From a checkpoint of a small mixture-of-experts model trained on Wikipedia: 43M parameters, 285M tokens.
Below are experts of layer 3 (counted from 0) of a mixture-of-experts language model. Rows are named router (the router's row for the expert), gate (a neuron's input weights, with its number), up (a neuron's input weights, with its number) and show model dimensions 80-159. Each number is 500 + 25 x the weight over its row's rms, rounded and kept within 0 to 999. Numbers have three digits each.
Before each expert's rows: "comes after" lists some tokens at least twice as common just before its tokens as in all text. This comes from a sample of Wikipedia text that the model never trained on. Tokens count by the router's weight.

# expert 5
comes after: " |", ".", ")", " he", " He", "|---|---|---|---|"
router:482461462537473467521489496457512475536501509466482464506473470528492492496500467508484503449462515448531504465482520465463487498517500539550442491461466512473527500510511521523468492495492533499544494499519496479527475505497482491507490494
gate3:482503517495524480473562497515496487509532492531493497547497496461507521505524497475511498527486533487480460516539462458496488461522513497512506518477525550505513563504504519490512495500477470490474510487504536477507504495548488495530533518
up3:480495503504504477471565488527462504509524492536518529565468498491537504532552513471521484499501484520491444490542493464499492520512477526521517509493516529484541574501535491489479489498455501495499470451462498479505514493526478488542514477
gate4:526513542515476502502508468502473500506541494482502503482492491483472513560482505494533524519506464519500475524503508486515517487480513522479490500502538528496503521510463484508521469534507555499527514503478539563534483504440528474499480497
up4:471500518488505513491527527501518475485469492522498490528508480519510508431505496504466476467498544493497475515514481509505478531478477476511541553486524469485497496502526526509512562509480464510481475534493470464503555493551498503476526501
gate5:482507482523502512559501474480475513507430497484450524508498504519472507504549513522512506480497472512493480515521501482492492491488550455513495511503514469524454499516475514488524512487577526551473500490561496497539473512530483479495435544
up5:478520467499502466530499475484564482534531502507455481486465502525459530490477516497471485491505531516562504472470506525515527501507505507447526491479507534475525542472491521516493548493454483533503504482532523519484492527492518502464513489
gate6:494556467471518498525500539496488523488485447544507502492480516504509492465534530418505477483520528537486477508538500468472504520478505453466492484494459494507524518518504500504482517492495514501498532502529446468515515470511512479531502469
up6:452491516487455457513526489485545501549499528511496460453490483491486473505485472506521535553486506502541554492494508478502495502461509506515545497485504526495483513484496455509482506435528512491511510487474488507510500477538532466517530510
gate7:501535480471540534508511502509501471549464487546475496500502516494487499501487532509501476480514486525515464515547494485515469455483479488514486527515464487475452496534537448504518534504496519530497535471483519526463506482514522482543474513
up7:495540463484503515506502491520493462545468481551495510513506501528500463498479509494497496461517494516503443503560470493515494482503490516494487528500470469472490524529573467524495514501490528514503547482500492503465475474488494488549476543
gate8:501502452483475510528467478480505521469466436526455509517476499482526466507463483465467466517524488487479532502463460536485479501535482502502511486534498509519479482495492475444504501478475526522482509522513519473493522448542486452508522484
up8:541508521496474491474521471523484498534448455507539492518500529511495540484503505480541467468513481494487513529462479493535438499498514492494509476499530522514485487475531452496515497491533520534505517484525510506502480473474517505471506497
gate9:452513451496470494504489499489494491491528463494474507497500478520478506532475536518532499481513510510482508498516489515494512494499470505482512545475506475513451484543506500483525519440511510508487513503478527535501519495488470491503453481
up9:547523520498528513483509507524533508473498547484554471520544538491513525482510474475456523527478537529514506511464494503514493491513519468506481474531499496487558517457506524493479479553472469495511482521512480474520491505480516529475547467
gate10:483511486497492508510542454480555522519518541493539492522488505482484492472516472474495451553490454457483458533484473491495455472508494506505531530501512507516516568526502492537488473516521471508475527525507548502491482488509506523509503455
up10:516506448499520475520495483501539495507513554484499505509489471528478518493484500515499497519503462543546506498493536498480488513455502479508488554497538524515465517487477464493480442525506534500477447505526459504460479511553490505524481514
gate11:507483469491479484507477548494531503480499439508480513476504490521506502519513496461509456489528453468527544505475530498575461455539532512478512465514489499541496476477484491471491481518464501499510477513513551532491483489478510515523506445
up11:492525470508520476498457555515498489524544467541536515491535562488469534478547480521527485475499494513532473535536513499493516436470485551503438473509495501517471521499526501515471537540453514510477510510502521498497510518491496517464503498
gate12:504508513493506521521526514481504508474566496504477498462534499459506486511492511460500484522509513576510519513541500476539485508495494502465480505514511518495546501531533449464514480494489512520482516511490508508498515480500517438488483437
up12:461493512499541469486490481465504501535445482493485500535509522569520514466478504507493513493529463454452486500498497509479516484501463482502530510471498493524491465465498514549516516486519476514478473498487490540510481505530482538499543516
gate13:497514510498506471485477508468530512490475464506485497502481511513506550477460550493515487501497521539527487498506493500510498481476558466470492466489503508529494547515525525515525500481501492534465497518519541500512504522513491503510547497
up13:475514511523503485478461485495511503505479453530460508537452521496521535469464546501538475518482523506537472528487471535509511519494556487492485545505502524550512532517521509497544502506482511534453508498523562508505486542496521486490526486
gate14:485530495478503488528501498500486524471475503472586518523507559482482533483475495518493490520558451542490517522487483515534503466538502484485505478504500478536520511467462473466490456492461488576527479510473510485540513484488508551508563483
up14:522546525471496488499533462480523507513522547530447501465496478499503503516515498477488465511475483495492465473495507477488477525471481491512486494492523480473429521547521534517533494528533482465468545506520497506423504488518511485513485498
gate15:482480473494496540531479512493501457483481472495526458485489502522474513476526548516485477532514440501559519503449480491542467505522515488475497502467519490558497469471480499509493516545499486539492501509530492517516537488526505527507500468
up15:520493514488512457500485492488504516477551485462508542511485487540494484513484484500465525469497536486452515543516478490479540510495492515522517502507498529500457508546538464501517456480524526502471530443498510513511486532516498450472523480
gate16:531500543488489540491523489487487571471451519494474482524558529495496483512532512515513517483523461516508569500489486515508511477462532485480516483480483485490481523497500492456483462530486519549486457476504551511439512508492516503516480494
up16:506479539450489477480502468466480531496450488492469507503555532541502490481542499497483528476526451517504539501513483533485492471503486486500529509495487450532458509529511510468480476513515492572470430470491534522435535490493534508499505476
gate17:489566495533519486495473513452522511456518493498511539516478490505500525510485537511493471494534469541512436530447475485460467476487490488475498519498489475532486496553463492500540521545548521508478501492481484492522474512496494496495510493
up17:501516547530489496558464521481464546503519476526466479519499486501506514525481491556559484456513503508522506507528475516492513497511497486520479519482521513500506491518501483472512504529482509509462557517510467542503473515507483479483465507
gate18:514482487563532529500509474534524487492527493539525545529523525497540506510483527523514468465494530498515516519523512542532501510463497500478518514502523501507502510511507491497552503534502518463471501494529449482504471480499534503449490499
up18:469496520444481483506527536462504492515456497455441484485480507514463526489502472472485508548517460511480492501452479496504463489522509471520478529514477516511496478509524475486471533457501470549513507486475534491540532510533464497537539492
gate19:502537498485495518507467499487479455517496506513447451546531515459474479521524537510528493489485533494531514511521550521490539552466511510513493516482516472521523510483486522499515496507467460444487551532499469469475511492454549550489459505
up19:498496502499476535501499533491492489478501489479441508509539470484474504526508525544510476458497566489539514509504514544483535543481505455523522530495493462460513500475500529490485491470480508471514538523542489468437494540487496487475447482
gate20:502509499492525484496532508479540522499517497493511465467568519454476551546493515497476519530525484548514482524466489508465484504486545471550503544528478505502473520539484527513538471510509428509498470478475464495515493523474503516525513525
up20:485523537495496516503397462467493493509450492520509540507510506556524470493507487510506483501483503489508489471537469511522521511496449536482545516501517482474518495460514499497485549473479549478504513546476485492473516469515490491480510477
gate21:483513518509516530528494520504458531491503566521527500492472513495538527520488468461510506505521455538519474524519527498529508506515505506504496472511499473485504496491524474464532472540481525466482490503501505562452496529478491521536526518
up21:481490503493522508518488573479500524480466550496472463516453498496566519455502449497488498492504476488508470520538486531489490481538490516518516507544547515495497512460500475487537469471452496491482535525512525520453485514535479514510520488
gate22:488518502503512477462540534483485477469551488480505493490492526436490536502538496485514466515499504452523515517527482481557503492485512518484476532482559504496523499492497504504493495526491456495478569488485485510486502522498504497505485521
up22:479493464483527501486536515486526473497523494486510519471512487493497469496541474482496509438506463479538495493505460499500506444535513516476498509499454480521516549493484451523483477518479436528492524457509491505486474506475493527527494506
gate23:455527487521496566542508517498509517465522520501524482486562527483499482514510509481485493492516499504493519486520486493489472480522506517489475477505496466525484539488515475503447499477510486489527537494517503485411570457512451528527504510
up23:518467496447462467487475520529510472535473498501512541510471431528513497470473495469495541511513526516509505494490527477482527481476506497527563472503497520468505457479478522484505475554449540532488454470492497504545476522457482463475499496
gate24:472497514497502512538464508447499509506482468490481514543503504506493490483510517499428492509520488513526531527514450434465530494523530489503473540500466522547494465530490442479519527520524536467492479517511472479504474511466480462487467540
up24:465496512463505506532549484448496494511509533521476498581508513524521465477514511492464504522538486501503525533554488481458514489507505533511491511454477536517480486497470423455484556480507527501496520512489481507523492477516496470503487528
gate25:499480493497502513549463499454534526462483533527493525480509502515480509493522508501493502532493499471509502498533484467495507519531493497508534470536449502468501522471562490475509511476477511512490503462476459512471512490503495479511479491
up25:515526501506493455493540501525542468520488475456559434481480506449495508521442495484521478491470527512521512509443495554519483483474534469452498526514518553533529536509461507531493483486488517524488506512527530493537485526522497499492527495
gate26:491515550484467503488471467428557499490517530459460458467530525501484482499510554516529514503541479505519508485475492516482538545516526462519437516497516496518511511511515496492514505472513506521492513510477533525459533490463475524516531471
up26:483503467500505502503529506575463495460484454546528549527495474498529520513463468464468462484490489485479510559512485480534480464484455500459563493511525470510488495524500554480526485536502481527491496515506507522519512503540517505506468508
gate27:491504510464507495476467455495508510477473470492486467473509491518484513524498503491481497532532483480502521504476491499515509524532520495494521509463504474503499514488559514488525480501501540537495534510498570530503527490467493474535468501
up27:463496436480447523504491511535490517505490530521472510479446501527511490505456495486450490508520489506500491504470511503511471513466472534496477464539518487504536519546497459501516482472523466504466481497478488498505511486540514480518491528
gate28:493546484490503519501445515570483529443518536491521524529517489470522508502512479491470481521504498475515459520483482521498530500538555522486507461511506503516540524459562531475499502525467529491499530566495512503474488511526487479526507510
up28:520548515479491515493471515551512501468542528488505502522515497457524528503513465492499497521465540454502509507501492503473524514569554514455510474491478510484540525467525538501478511496459515521503563491489550491481486512503506459492480524
gate29:495476521520509500491513517503460507480489541463487516494478546508538468505539464519525503547518514505496458536513518515477489466501511495491473492514524501522514458502504507547489526493510461498471498469498474514499482502480488495484532502
up29:504503511532536536441522517523467533480469485512488535486488472530523509479510469478500506495496488528489493529502509525511491485505491468527481508483508464516511495533520508543504484533537437479494486473454511508519475515472461504505472435

# expert 9
comes after: " the", " The", "-", " a", "The", " A"
router:522483528483490501463548539497527478498491495474454495500530432496523511453510510470500500516505484503478499486469501526496518522491527506561467522505514475540480542493499499512562511506521499472463466509473500521516488549505493489537470527
gate0:507516535496511521523487499486554484524499504529485510514465504512542448505500491519543492481485533495504499547491534489494459483518496493465486515453478499499437523502501518496517477510475480500520519502505459510494495474513444518503528452
up0:484478493519504514488491558534446535507499476481530491539528507519451570499510509490480491491517479492496492500507485505491495510424491504509507462511517480481530481536460543481472530489506482451492456528509507489511487522508515464507451543
gate1:466492496531517505481520466563460512539467485480521538489468490541517486501483497477432508487491517465503480505525478504494557519470471492508517482448488466484487490489461530480520518516474503465499470525468495464492506534504535524506540513
up1:493512521499528486512523512458525506498527516456474483518485478442498524494491516513539469510499518483521479513490500507501439493501517491538463469494518543515561516531499540531479517494538489544529458463544508541492485524531476494522467507
gate2:472523528523497513504542450465493492485512514478469465545470524500540477534504510499500538526485455528482472486525533459526514485534474522508474508484515488528550492518491515553473520507508519513525520503519447531485494437525493463479476474
up2:516477483516487445515484482512501429488494480540511520498507533526474549503467520532498499480498497474458564514516477517552496544513538489488533515503473547517489454480512496458500508524531550535470514503504499497517464549540534495507542504
gate3:474513467498463498480466525505524527495448509482528469529556471479501505474535452483452482506507476512482490507552456531463530485533522475513485467468495511507529489499496544547543513484528458516517496512484543510490507499532476487496449497
up3:490471492495533475530516463517505468547502524513482542499480459455484502537502520539510465509519530508476520484517507486532481523480501532493510498518477494460513492506508452493458530527483489489473479500495490498507477556481510486466567474
gate4:494490473497502477511505474504471446512473505480489491476471504469515485515514510456463519531523491489523552511513474430514504491475448504501479488516501514501490449463487485494485458529506498504501520492497508511462520509526528545543498481
up4:488457519528488466511480502506477457513489532499467500515497482469510489511509504510482511511507486499517553480484513500544498537526480543500475496504503487485505498508477514492469522540511502497463530523510514491531501528504480510486471471
gate5:518498484442516539491478532576531561477514533498524526461545525475454472534473508470492498504502510462481504485491509480450521471503479468521437498444483504510516470510480488514485468524484544501505516524502545503505521523560505516513477493
up5:529507544507509491505529505516525478507489485500527516475486480484478520487494432486544524531504509494525475481508499500505502511554520509513553497504511496497501535477494494475514501474483480497513531525519503482474472489485527490485490451
gate6:532482514513528508523533509507499494516525481519523494498534554516531482514512509510502511519511499528557468490505502492501442496488507540508494503531497473494472455447490494500524486484510459499445505485493496508504499505500530502484497526
up6:532484469531511499477539537504488517489506508544526496492509505472486479506526471504505477519526449489525531485455492502479486563454514486473490496560533514497512509487535507522493478505512472517515487495511551478506533493523473471436509557
gate7:498508488524500502512496530490478506526510516482515521517501453487518536515469456506491554523471443528481497513525472504464475466503486521479487474485517486539471469480480475490534490526470552490479529487501523482482540525456533557511543510
up7:509484511550478482478493519452509512445478490538488517483504470519497503490458470488520494481495498475506532479507507493547528524518505503493508494460526471505512466481481473459512510466508496487516476520489531481477483482544507525484513485
gate8:487526525494458509509468505469519446499510481494490509505509501490518489517525520484500476471497544488512452487493479506480466513479487507479533503492523469511483477568489487535483552505453497511517505489492567508497506510486513469529501509
up8:509518523549501519515476515533496505511544503515473508513456482487538477527459474504545474482509500477468494526497490541481481489493466527464572492448543483524483510548435477452517523521506524503503491497475516470500494513487538477484534510
gate9:483502499476491481431478509510438529493552485518533536517521495523491505492468515467471524507473533547468504476514531511506507506519532474468472522499516488501516481500488546476523459496501518528509461511482526500501524499514542526488503462
up9:484535538500492520489482460485491498525507472526472458527497505519481529454493446521486501511512523468453500480440469492508492459469496484522499477462512462515510515516521489513563529466527524513476546552458517497501539495536495452526548526
gate10:507499520496478506490545445523518502502558532511497500447506504444429542527462471504470503477514498502530492525477504503471496518532564446496498510512472456493462515483503454467485474511533502476496533538492488499530482494494482525563504476
up10:507497526507487510455504520492487472523544499543503538472478468451482499529519486513535491471509474481552502526509469519465448502544543470499488469475485472501483510482536471500504487469539512497478525554501472509521517487510472520536546463
gate11:465525464484512515516466499492491478510527522483446513470485537487519522498522467524450528483483431522534532516512547511506520503480549492491541475555471458478530492486540462505505523508501476529548551477516537492500510461479504522520481494
up11:526472565506509547473498466510517476505504485535508491483513482492489457495494539505542442539472555469537474480494505499496495515467484515508501490495510527492480536488499509490498485486509522480480490561501438516568504491515504467500504518
gate12:513501492537457489563517477470533479510455495486468497489464472477489489491460473509526488461489454554531478482511545532499529510491502510489536499539481495504492510492499511539499524515490465496475499512525490471500449516486488529491499512
up12:490501504535505475513503517487501513463453442471488504555539488524534515504485505465454523525512519527501510521515538516508473526472449517488513550452493496511522478495479495509504498502532513441479467505479494456506507510464499531554514487
gate13:542499472538473490487431492444494482515467502533470494504467488478539465516489489465511506509513483454553535483489545498497488504454467473567494469506490444518497531524475493479514517538514514471488503506542495506531511490450528508531481488
up13:520508476492492474520493484509541471493516476440478521497489473522486486500496484452495496500460541493492487529502499535548515449470496480466530480500491538518532463449464487502508500490491466499492514502486506522500485487477542471536491480
gate14:464503503472556508495516483487494535506475516496501564514509484508516535500549479566455523492497486485462501501501484487512503479483512530525494527511513488510579523459481473473496465466498522473515481500484445484508530511548497489518474488
up14:496506530510478456511522494506506473502547496516518464464486479512480480508473514463506479503504484507520512513527490514474487538514525460474462523515473506508475475531520503510527513504494442501489518476480537540499490483468523513505532508
gate15:496505473509536471500517508495524545507496493490464478502511471456508503479470462509524489516488482458469531473476518541516502501514539504510517504484512489490494502517521502523494489508501494510489534545513485494488479530527517482448496480
up15:486531489512467506502516462525488455537567522540522445469487516482524532503480540508535505470462456494467503517527506529518521512481492527519497459520454485527554494497504472482518517483500465534495512529505503532504516518515475484537450447
gate16:473528522495455570504447461496466490507477476492513468527495507490505523500520509506492517507502459508461461537440486431527528514519513525485536526592470477471537486474502497481505508504494501473505579529518487508531494506517475472502512468
up16:496489498512546504467511510513511452488549485523519501523520517497537477514514503522498498510489505498518502515525502537544528502497506506493444469465522529522491468521484459519496482476511520519515510480467537476482504470500506521475508503
gate17:446519518507532477532501485485514498484510519480535513518492532442495478444522491523440512536463548493484497482488511489475464503468495534519468458480489475457505530528478507531508508523470467477523487503509503513500523504510517516497450559
up17:517487493464489525468507519485504476512477475528485469490496480510529474554522521488556513456556487512523490535501485498494549493479459517504524558517534499525525517460530479465494506483488542502462534501492480474486464500489481474457518480
gate18:488503534494475543562535485506546516503471489524510536500451524542473487488511461469502506494531468477521506522494509480487494539476553513481474475485510512503535490506491523469503534504511478461506509477526470519482461532524508455508547468
up18:482491548523459536508521488512475524436472447501500500507518513491496435491521478478508498535493508491521516519486512500487508520507518489514510497492471477525536460544473508498485522544476505468482481536524496507502520487489471482512506465
gate19:498464444515550499487461494503490515497523504541477504521544511553486520489499494552498491524525485484535542508482498463491516530462498478520455519509494482484522481537514498468490507470520469460470515507494496486453526471539511474522507478
up19:512537558488459485541524489491503523537496476460502467502466470449542467500491485445494501531485530510477494488528455540508489476536509436475530476480509530502464514476502493488520501493526566550511501483506509503568516510486493488488466477
gate20:485516524542468520518476484504551491533528515498487483510502518494496506498482484549479513461492477521486503476541517495484534498473485485486511544495469489513532535498515511518533498448523484499498544435519514495495513477465491518480512482
up20:509522456463547492488479461484485528508489455494502505497487501509497505485510498550487522462495494513499535484495480551524480485463478486511540514498515505518505459520503487473503453505566466525493458500510459466480556513507462478509544472
gate21:474511475512533487507542519501481484480499514482424526529477500514546482495521479557509488524497472475467474494486512508483512493448504488498509484456518490528480482537534515532503471467543459530479513479516527500524515506530476524514526485
up21:547554501484461527471489487527466512494503460589542511474463491472466524508497475474528538525518510508519529496537524487531506483485501486528521504512459470469513541520479478484505528505496521517517477519470505494462513489476521484495503504
gate22:511525492504517473508514487532486500514488494536497491461492494491510496497471493488456487516484463481477535514537494540487491517537514483543520533522505484476470478490545452488516525471472490494481539525485483499511525517476485496564555521
up22:530508512490464434492487490539488500500469471528498464492544494497459543510489520489510537534487467533497510509552487517506488504494502463494498513531506487500503472477507471504504539469529511496467493540507498522520531537514490514523518512
gate23:506487490498484501474509464520497514486464475526525571522516479532488486506525506526482502444492491497484537450477499463524506489486507515514516509510458469479476503489483494510496531491554503501544495523472529498510543468524475504537491464
up23:495485461474499505496498449529510527513473497515514552544545461540521462477512523510479498477515500505485529475501492471506534485501512518491524509509457473484476520490521508537486505445529525506508470500448531490521569465506505503512447460
gate24:465498493532514495538459463508497482511491541516535505470538496439485460505510446520498553552515503478528545529485480451485522492496526503508516447479516511508520505492514531486486502490468498479473515517498512501501518470485504477471498450
up24:517478493535503491504514524490516453511477451507520558519533461473527518537453480501513517494458493491525535487497480524483519468532511491512520468475509484522487515491483504475517512463518464497502520451485476479487498485475481498469524481
gate25:524509496500567503517488504476533453492475545495507497538535522507521464500455516478525476525498512492473494481525533507464501492542487466509493518472482513503521527525461487466498451518488516485528529538468501509483488483482539474520482512
up25:542492506501539507503496512517523464498491530476496503540531532529487520490516462512528455522516489488511514485507459544486533506546495470535448484517512509509524536528507504500493491504508491486485496555524539483483458494513534485521492464
gate26:486511497490508536516533505514487475502501488514496486492540522477504520506491543522479549484491497491496465479546489465509509533454520504462461526508543490480505505457516540527501524459471504543563534528506508510472504475536534480483472512
up26:540501529501531508503462472537476494481521442487532479510518505485463484477476519469521491501477495511492495511471473526494485522474514486488466454480515504467487505532474537532535533497458500505530530521483502512483483504483552500505517499

# expert 11
comes after: " |", "–", " to", ";", " was", " part"
router:510465500452527496526493506504526518502515533485500503507538485505473521467505497540465514510509498500501487446491473470482515513541555469509482491509450499509437513476505534492453466461493495559506477488513485528481504508499507490502494463
gate3:535518493470539464475469512494475509535499503512527526520505493482524481517499485475496492546487464520509488535494508526504465454551491521443470519488516479506497492532496446503463508531498550478447514510464525522508481496482568504544509481
up3:544508473477561528488461443496490500483491593493493439493491502488476493489503499541523460492507487475440472508479504510537511530509491483498512460475532517512497538497520450493535517510515549473479505528498514527527530493558495465564501507
gate4:489494501483510502474492521509508534504531516526480500497512517493478544521513479511518446466567547516543517497490487489511508511500544525499499520484512506556484518465525419511525502469428503494460494487477508516485514512505498542507505509
up4:509492521514468476516510456520560509429508555492504517467524532522498484497493518506513503504558531495501488507538520441514496533470466481483492480498490485500510526520533506507465475517496495510480469461496514525459490481503478431549478450
gate5:548555477499528462506520521548531483529554477483537491468511475559479477541490495482517449509485472500549512480520513501485476496508472530500508478466523493484463497486483453468462516493461466477532527480482538478505504465468479492539522551
up5:516531507478493492548533535546516503531584476455489466504495532498456493544494461531507512488475488510505531464491526479488469508510481522455534512514516517526463515499469455501466508520451477526524543478491490463512526494456462500517518521
gate6:479522487480482512514480484483497482505462500487477473501478499561507496481504537519482462469527474532494482512514462506547515461465528462543532547505462503478456486482562501453538530495524506501491505506454522481503539483470510494466518488
up6:487502482460462506487475519476498484547461549504503500480475501540467473470532539520488476467536511477509520482519473497533488506473492487536528532514492484488455454502518504482551489485509514493496468504473551498485546474512510495470527460
gate7:466512505473486486440519538496482503448509515490514498493513519495489526526514512526496438509503466526497482496496484512485513481489568495480481460532485445519510478512526531495534517471486492460490492522532516476501537505524480550468521507
up7:511488516471503509533516484521469507532484511494495508508461493492506482510510500470475481480524492494509542480514519489514504539509465525548520523529517518495485521499508508527494481519480520548529534459494544537493519483480499428531509442
gate8:484479547455528497504491499488499444499545516477478482517506460500524507483509515507501496519488517510443465479493514524467517460494544463482514523495515527506465458497486530504509494539462504509520520511520466524510519509484532478480495461
up8:514531511536517495558517544500523501486525506531488530500486516518557468497516545480492501493486536482484538479492495510493505558487465529497514527466523483525531526504456472466484504484528522477485485464488529508539492480508494508553509465
gate9:472521505537488469521468513497492486510455428512493492507522520535505485557525516521476572499469491545497504517547491516479537500517480539507489496508502522511509472526493454511499498498502505495487477499514456515509513500513527555468515536
up9:499484519523460489528481505509485474462491490514452498500491524515575491485515529505500506449463517503494495501499522502448539508493515516515491517485472513514483497522486498490489557506529531507496489497523442504515455517450500484484503547
gate10:503487492538510479493490561514475533480480529532516527482526501548506478482471509525496475454483500480512467473499501503536494524529525444495474442500512506517466460510524499472482502490502444517501501491490544504517498489487520532482511505
up10:461516505475526502481488510505539469542539490477538501480516537509504494509492481426525510491512478490498551494480493475473499491471476501515513511545477481473497505533457522512499513509475530514490544501480480504451476500501527467522529509
gate11:489504507491470502439528463488485554535489507473541486564502487497493509485506465503510487510483527490503463511505467508519494525552477464495498480530502484534470509482446535490480480512521481475493480541479470498504517485529485486465464463
up11:558504475508528527536495527518477487517487481494488501474545485498513481534476477476495502508504524513472507495505522466523521513476514499517529523491496500505517496513473496526547497513482490505517492480508528509506504496505499545506523504
gate12:502488533530485491528468464539516512504498533456483555479494474490514501480495527522477523529483500493523468525517511529511492503494478531475478511486468494502516500524529468475445528490464466488495481513542516489500471497464526457467487469
up12:475475498455500521455549544495479504498503479521537469484509510516466492550550494472524504507526501494479526485464491471507535500517489486507534506511577500517496480495509499506554484502535547486479511491474463506485509483509517535499491520
gate13:477501516478481483498461478486471496528520503528477473495482496521536484519525506515504508513508517511499536519496500463485566485473473480530474475526504545460537476474493466491452494495479487488521494536490528477531526515518508489515486491
up13:516479525514488539478519495508512473457493539502511504495559510505497491521463504538525545499483504477502497492486514508442453529530514517524517520503515487530473507545479475459538507467496537487492509490462501483464501482512527481486496532
gate14:509495504521463516522564482504525477496522550496521496495463501523476492502455485464490530471466499507482521488530528475456496466484498486539506463519464472503460512496447523498497531513483499508474506484504505464482506537492497509479508524
up14:489516538528556495495514537511482517499526497459508522495546513506491461493477482481499498468480494478468478441504514545478465472498460473478464496460514455482533455530513534528485520528503485483520518502522542471497471503486492493484488510
gate15:512515518481532497508482484557483501521506511538476472489509504477531524487510531502481503482441547469553539516535474478497470524471487524520471494536473540495494498479507485467501495504467494481504554482493507537516519521515524451510492470
up15:536504492482512474508493490518513528524514505484488490481515489549526500504526541490460480482477495510516505514518476469492445492458493505483504480542487522456467481475535495535468454494484495510511514440493506513499567514501492460510494495
gate16:523516494503528514513525498441469519483465517504546513476494480508539474530524468479476497514485537541491492489500476479496501503475480483461491557506483485485533513476510498464530508487496564516539505514460463466501501496485505500467526548
up16:516508478519512493527502532443503488481471534491484526547497502528491498502499433518483513484483520487509499492459427494479480485499486471475491527496490561514529497500506536499550468534534501520480508496514483505468503527479468544432529537
gate17:513525470523478549450503523480491490562476469506451527493490514544545521509515500487456499510464502481500497522468480520501463490534493478506533503552499481496489482508454517506534526535482550500487524515504507493521486492513496474478534503
up17:519529526531479527488531517466503502559512457484480469500496524519509530495524485494510481480497527527506472501463487517494481515504506456517511497539530470501456488510507493534524493529459567513518491527472500484506490518517497450499535498
gate18:508527545473510531476487536550476483486521464506482490524443482488498469486500441514492486517480506524496502518536533500526494492486517507532481503494512518462504523526453475434525452434509498490489491508488494533502534494524498477492480465
up18:522472486490530464475448499484439509516465524537529498479543490476510526500518464523489536495524511451531495500460462536480515481539505509509466465488528513476505467486486490510489506509479493511508538558491482497524510510535522524526544487
gate19:464521512487494477518476496481510495515488537492515485502510468504494479522483501495500527521502507503528483479521492521472503470500512519488493537469525511479458520498519494488492534510489556511473495482477516520507469490506504436461535526
up19:498503524517455513531470483463523503511525520487447459476516493553457482501522510515546481467573483484517473485525502480511488494452508544485496478485473481496457563480531522517489555493489488515497515499488514503478475504487491457498510536
gate20:489489469506516543484508529539508484498487540531503533465493505510515517532502496490482515463518524514484506464487451525542546508505466482503467467482512502459502473489537500502478471514503493496540514498502471486493445515496479500480480570
up20:528506474476481495510486495489472523494515537487480513498462428531500500497513469509445535497518531489495486476494504542513504511523492488488467498495516535479494486519550502562506442514537508490494510500536510486486469517533495463519507539
gate21:526545479518542476520533508503509498477564503492475462494512506517518527519531478528494467532504488484508476523486525485541483512502524468496482469507490495524483507494519466512561512479554502504470476511512505528496463485498524496486491530
up21:544496468481528524536518511508545489484511507506511499487509505440527457489531516497531472480487536523498485514520496488498487501489492547518501564521470506504538458510473481469499487535528475479488479468459431497527556471530490500543513460
gate22:446473467472509526469482503530484525470477454465508495453511546489471525518448488509512563492495522504479538541507484523504533506473503475480521514449491534521493499509537526474494526508529484476494510498542537498547478528523545507499467501
up22:443492484482506557448521492536455471504445436493550468471550532462495501482465476528506524518451505529501497550511482522517519528490503496501504520468497534535496482482475537508499529520514523479489543477536499512525467507527514521499506513
gate23:483498483486486466544522509484537493495546500506488513500510445473502487545510503454511521513529490498519514488504523497505529503494509433520471493495528483445524515503496544485469481516458492461536502464497513487481511505492530465500477475
up23:496516524490528493520539560486498502481530484509507498501524462504495493502513496450497486519487496456464544531514485467505523522530526444514506472497473505483541532478476515500496487459438464471521465517521531476499504512421525533521437493
gate24:500497451500489465491451473516512490519518555490518481476459496454498487490536529454486501539529493520499462481515525498533524519469516520504511491498466460458504470504484484484488504522456540500483476491511500462510511535525492493513473499
up24:494491492502516459520457524492458486520476510490494494503495434478481480472505460473479518516527514467512544492508505452475529537493490469502528461455504510476493501523484507512472507490530516526472464439468495490487507518567490473461541570
gate25:462501503488484505457504477504537455460527544507514458510507510472533471510497468506490519511494508506493510468475487457461472532521476486536475506495486501508471500513480537460507492481523543512524529526496491518489505501501497530530493459
up25:493502538492493479467497456478507513513481494460503506484522542458514499493490481510487554461487488491479511493485479474508473500504536495512487538474519510517486467483525531467524498496553509493522520466479504502526507529466505550550535500
gate26:532495471486490519537478478533489498463494502516517514480489455536502490523529505511492518497482474556530548493484501485470488438474495546466499521540484476494495547495509444488518516521485510474495473481496495509464504495488497496499474445
up26:484509491521482515533484470481523510496512484439495478503505500473468509544505521491520484513497539512470495517498522511471497526498518458480511506483423517514509456475478537528499508489496453488494453558550517538547494543483508483499526515
gate27:491485492521528467528490531507512504509536550506493521512456516499489506482515539531497497507494526499484476485486498482417504539506495452520487493486493525489473576524523538496457524511521547480478521520532512478522499505525492503508526515
up27:540532539499469510477447499505509502517513487543490468484555468542495462501523493468505499537542519501492511468525490478525446480509487435494524521496461458481508502478435503517513502489511469498498491484508518424490540460505490476512481483
gate28:486525461514487479463426521487505490491498516519491451495462505483549479478461520480532506482534528516542510527504550498505461472517541514524542503552428516495535496508514510504515513528500521498447496508479553514545490491518493526513461531
up28:454505476519538540458428491515498465530491504497501500494481503462487468444514531498496534518515533509507483492512531489521514514516484531517527515535489481470503467559484501467456518482503524511530488504477499490551503484518495506511486503
gate29:519464475511507515524516520442510484530494513507535535515497505533532547502480503475504475484512522543478480456471488512457482473503453486467491525546549503481503523487525487488497463508469513520493486482493462497475496524466482518449506517
up29:531518528533483453502514484545497485464523494489517539501517490488503476563499534483522487486484499478455486526521495489510490459471522521512509513481470514465510452520485505517504508504490495489513478511499489481487507492527495445516542505